Below are experts of layer 8 (counted from 0) of a mixture-of-experts language model. Rows are named router (the router's row for the expert) and show model dimensions 320-383. Each number is 200 + 40 x the weight over its row's rms, rounded and kept within 0 to 999.
Before each expert's rows: a language model's description of what the expert responds to. This comes from a sample of Wikipedia text that the model never trained on.

# expert 37
It responds to: Verb/noun stems before endings. Content stems and mid-word pieces before -ing, -ed, or punctuation, such as open, process, attack, sk-ept-ical, st-un, Del-iver-y.
router,210,218,241,238,170,320,233,183,159,231,218,175,149,253,237,228,218,227,153,149,184,161,240,156,218,222,171,170,200,261,210,137,178,171,207,209,220,271,220,192,245,245,261,241,273,120,237,201,165,191,258,207,165,171,146,155,191,210,239,171,162,138,124,229

# expert 10
It responds to: Mid-word common-noun pieces. Stems and middle pieces of common words, often after the or a, e.g. school, show, associ-ated, particip-ating, h-ospital.
router,187,203,214,232,177,199,260,179,168,259,196,201,184,188,216,200,185,261,164,207,164,200,210,254,233,184,169,223,215,214,273,225,173,227,214,205,207,176,235,239,155,284,223,221,248,172,237,211,225,198,217,175,261,196,180,145,223,209,254,219,185,211,141,239

# expert 9
It responds to: Word-final noun endings. Final pieces and whole common nouns closing a word before of, commas or periods, such as -ing, -s, -ation, years, work, country-side.
router,198,194,228,191,207,245,221,274,185,210,135,162,152,231,203,287,210,211,207,202,148,156,255,255,189,177,183,204,193,169,228,228,164,182,215,169,205,204,184,180,207,208,211,247,218,205,236,197,141,217,232,123,192,213,189,115,193,316,258,180,192,175,145,261

# expert 1
It responds to: Capital word starts. First letter piece of a name or word after a space, mostly single capitals, as in B(oserup), R(angers), Trail-b(lazer).
router,239,232,256,188,221,251,181,193,194,202,138,216,197,282,260,257,110,217,253,258,176,154,258,215,205,184,134,221,210,174,209,254,171,149,228,244,163,223,312,207,189,249,216,247,172,225,134,204,201,214,156,157,245,283,118,94,248,269,179,183,187,185,215,250

# expert 45
It responds to: Building and location descriptions. Pieces in architecture, railway and geography text, such as up-per floor, cl-er-estory, located, north, eastb-ound, re-routed.
router,206,213,201,174,237,194,203,245,206,202,212,146,140,249,293,212,177,281,190,213,161,203,151,226,189,177,196,164,271,223,278,278,158,215,235,177,210,216,265,254,217,264,238,196,237,194,236,160,120,202,212,188,259,225,179,49,179,184,152,159,166,172,153,206

# expert 24
It responds to: Adjective suffixes, demographics. Suffixes like -ical, -ian, -al, -ury, plus census phrasing such as "age 65 or over" and words like married, political, German.
router,158,250,218,247,235,203,153,247,182,199,255,265,167,197,244,253,200,231,163,204,189,173,180,248,291,205,192,195,175,192,198,234,210,237,249,206,179,215,267,242,264,290,257,239,185,185,212,154,185,237,232,184,214,185,177,194,156,296,230,242,268,193,174,230

# expert 15
It responds to: Mid-word stems. Inner stems of longer words and names, like Ag-end-a, Massach-us-etts, oper-, ject, and common noun stems such as football, coach, engine.
router,209,257,219,166,180,232,267,235,195,226,141,229,188,253,304,212,196,283,152,182,186,255,218,160,222,201,176,167,218,233,237,173,191,207,182,157,223,226,218,216,240,308,182,218,204,154,279,183,171,228,169,251,244,250,160,187,230,156,198,189,188,164,242,308

# expert 39
It responds to: Prepositions and time words. Prepositions and time words such as of, after, during, before, early, plus fragments like und-ra-fted in draft listings and Er-f-urt.
router,204,241,245,226,220,203,224,183,90,151,188,171,222,257,226,230,194,283,89,217,152,204,321,261,193,209,177,203,238,197,188,227,221,201,251,103,182,214,264,196,201,294,169,219,238,187,211,154,224,257,185,218,234,241,135,141,156,238,186,255,147,206,164,151

# expert 2
It responds to: Determiners after prepositions. Articles and determiners like the, a, this, often right after of, in, to, starting a noun phrase: of the, as a, The Lord.
router,226,215,218,143,222,193,202,166,193,248,214,209,209,281,230,209,155,236,100,244,181,201,227,239,161,172,184,239,211,249,262,233,235,227,287,227,199,304,322,214,226,180,214,209,216,159,173,178,109,200,225,196,246,284,186,176,126,145,174,182,198,140,172,267

# expert 43
It responds to: Verb and adjective suffixes. Suffixes finishing verbs and adjectives, such as -ed, -ated, -ained, -ible, and verbs like became, used, called in running prose.
router,214,253,249,204,255,208,216,327,225,291,195,153,119,227,236,300,186,230,164,167,217,181,197,208,214,210,198,251,219,244,233,271,228,138,262,199,212,230,186,197,256,234,242,247,238,223,278,139,79,185,236,196,257,223,160,86,156,234,212,130,200,212,183,248

# expert 46
It responds to: Sentence and paragraph openers. First tokens after a period or line break, such as In, However, During, After, A, and digits inside years like 1989.
router,155,292,182,159,272,236,201,226,253,260,198,218,183,221,249,234,135,249,153,190,154,168,208,250,187,128,121,213,222,210,217,224,151,204,202,154,258,236,300,205,243,268,199,236,270,137,241,211,146,246,180,185,266,263,168,173,222,234,171,139,149,177,194,229

# expert 12
It responds to: Line breaks, section headings. Line breaks ending lines or table rows, plus heading markers and words like career, also, He in biography section titles.
router,169,239,328,167,196,258,124,237,149,174,204,237,144,245,233,286,197,208,171,174,207,194,213,170,206,204,148,234,210,178,214,225,152,196,195,172,233,267,275,223,183,243,138,183,165,177,185,177,171,212,213,132,244,232,169,96,230,227,171,200,141,216,155,226

# expert 7
It responds to: Taxonomy name pieces. Word pieces of Latin genus, species and family names in taxonomy boxes and species articles, such as -idae, -ata, -us, plus Species and Genus.
router,163,213,213,213,264,236,192,177,184,238,196,262,208,214,235,259,161,180,149,222,219,273,226,239,262,238,171,217,141,209,240,231,193,264,219,162,282,189,222,283,216,323,213,138,221,157,217,209,157,185,250,139,197,200,202,164,195,223,224,191,127,130,220,232

# expert 20
It responds to: Foreign name pieces. Inner syllables of foreign, often Central European, place and personal names after a capital, such as Liber-ec, Herm-ag-or, Nizhny Nov-g-orod.
router,217,162,202,153,204,280,245,238,200,215,187,211,177,215,238,208,168,248,184,216,261,205,264,191,168,244,168,173,189,196,182,282,251,253,233,229,220,257,194,262,181,312,174,250,240,206,240,209,164,233,216,187,273,197,200,196,162,213,269,163,195,196,150,238

# expert 28
It responds to: Infobox field labels. Field names and separators in infobox-style lists, such as Label, Location, Coordinates, Preceded, Occupation, Born, followed by colons.
router,218,158,215,171,186,155,208,197,160,238,167,241,225,223,255,240,149,225,222,258,203,192,192,212,168,221,170,225,208,238,235,244,165,198,206,112,171,214,289,241,211,255,160,216,149,200,226,186,184,244,181,131,214,239,162,88,262,231,196,200,193,205,254,204

# expert 34
It responds to: Word-initial consonant stems. First pieces of longer words after a capital or consonant, e.g. L-inc-oln, C-ons-ervative, res-ident, dec-lares, and section heading markers.
router,201,240,231,126,219,209,154,174,157,227,148,215,239,239,234,204,222,235,186,192,181,226,169,214,224,283,248,191,172,218,212,185,170,242,236,173,296,182,297,293,267,319,167,239,157,257,190,189,170,226,273,206,206,250,180,167,188,178,211,192,199,194,211,243

# expert 4
It responds to: Table and list starts. Line breaks, pipes, dashes and first word pieces at the start of table cells or list items, especially sports tables and climate boxes, like ex, DF, °F.
router,171,202,190,183,260,225,181,230,234,212,151,187,233,244,217,267,220,179,216,231,150,188,182,142,243,217,149,243,251,261,196,223,194,204,202,196,246,217,331,332,250,227,173,237,186,200,239,159,129,205,185,112,253,179,137,47,221,229,165,187,174,178,196,237

# expert 35
It responds to: Infobox field starts. Word starts after infobox headings or table pipes, like A-rea, aged, No, Br-, gr-, and "was" after a subject noun.
router,267,194,236,166,198,184,174,234,159,231,168,208,263,237,237,152,226,234,196,226,220,187,172,247,208,208,231,183,268,139,204,233,185,223,207,244,194,154,235,250,206,347,203,155,182,180,259,244,159,239,194,180,264,168,200,108,207,135,204,180,121,150,154,213

# expert 36
It responds to: Pronouns and plural endings. Relative words and pronouns like that, which, who, they, plus plural endings -s, -ies, -ers and opening quotation marks.
router,150,190,248,154,203,233,177,252,225,221,181,171,155,198,203,256,182,273,163,223,162,170,261,211,232,212,193,228,175,216,185,183,113,147,197,181,248,205,230,201,212,300,264,250,245,155,212,171,123,253,190,211,229,224,216,156,100,257,138,58,219,172,175,216

# expert 33
It responds to: Word-starting stems. Short opening pieces of words followed by endings, such as v, Mar, sh, se, rec, dec, Coll-ingwood, and the word due in due to.
router,206,200,226,232,182,244,212,272,183,224,176,206,167,190,195,174,204,249,229,225,172,206,246,144,291,189,135,202,221,266,271,255,163,209,247,181,174,244,239,235,187,336,206,243,195,179,190,158,149,238,218,177,205,237,170,89,235,204,217,195,187,153,202,235

# expert 14
It responds to: Name endings, demonyms. Final pieces of place and person names and nationality words, e.g. Philadelph-ia, Queens-land, Israel-i, New York, John, British.
router,196,234,283,203,184,238,230,235,163,247,186,222,246,276,211,220,183,231,168,180,192,207,242,204,287,169,218,279,191,193,206,224,212,224,245,131,221,212,233,257,215,270,185,277,167,140,293,199,116,197,262,240,243,285,160,207,118,225,213,167,198,174,178,248

# expert 38
It responds to: Conjunctions, auxiliaries, adverb endings. Commas, and, to, was, be, been, but, plus -ly and -ically adverb endings after verbs or adjectives.
router,159,190,172,201,135,163,161,244,194,185,273,227,134,240,156,196,172,253,184,191,174,267,235,228,187,195,146,240,208,249,168,249,232,190,237,200,227,175,332,221,198,239,171,226,212,183,199,233,186,266,195,219,226,245,192,107,186,143,161,156,183,153,153,232

# expert 27
It responds to: Ordinals and word endings. Ordinals and competition words like first, second, Cup, Championships, and closing word pieces such as -ing, -ity, -ches, -inal, mostly in sports contexts.
router,216,230,281,183,234,257,181,263,175,240,187,205,175,205,335,315,187,223,203,214,245,180,181,190,186,223,205,151,183,204,173,245,195,215,204,200,250,280,206,227,210,286,199,300,148,165,238,154,191,192,260,91,261,275,151,220,154,175,196,129,208,152,165,244

# expert 31
It responds to: Numbers in standings tables. First digits of numbers in sports league tables and results, like played, won or time columns, plus odd letter fragments in rare names.
router,194,189,213,224,228,270,201,250,159,274,186,242,177,208,302,215,165,275,170,264,222,204,175,201,188,196,177,181,192,236,216,251,266,166,232,182,198,189,294,219,175,271,213,199,187,161,214,229,152,182,236,207,224,244,206,151,214,203,193,193,162,131,190,231

# expert 25
It responds to: Articles, quantifiers, header pipes. The, of, by, two, all, many, United, and pipes in award or competition table headers such as Position | Event.
router,217,249,220,185,267,204,209,228,169,205,229,205,211,280,244,179,174,309,177,226,203,206,250,217,190,168,153,211,202,191,239,197,164,234,211,215,239,220,310,213,188,223,172,215,242,158,179,212,212,226,205,178,211,273,172,144,145,190,168,155,147,192,249,254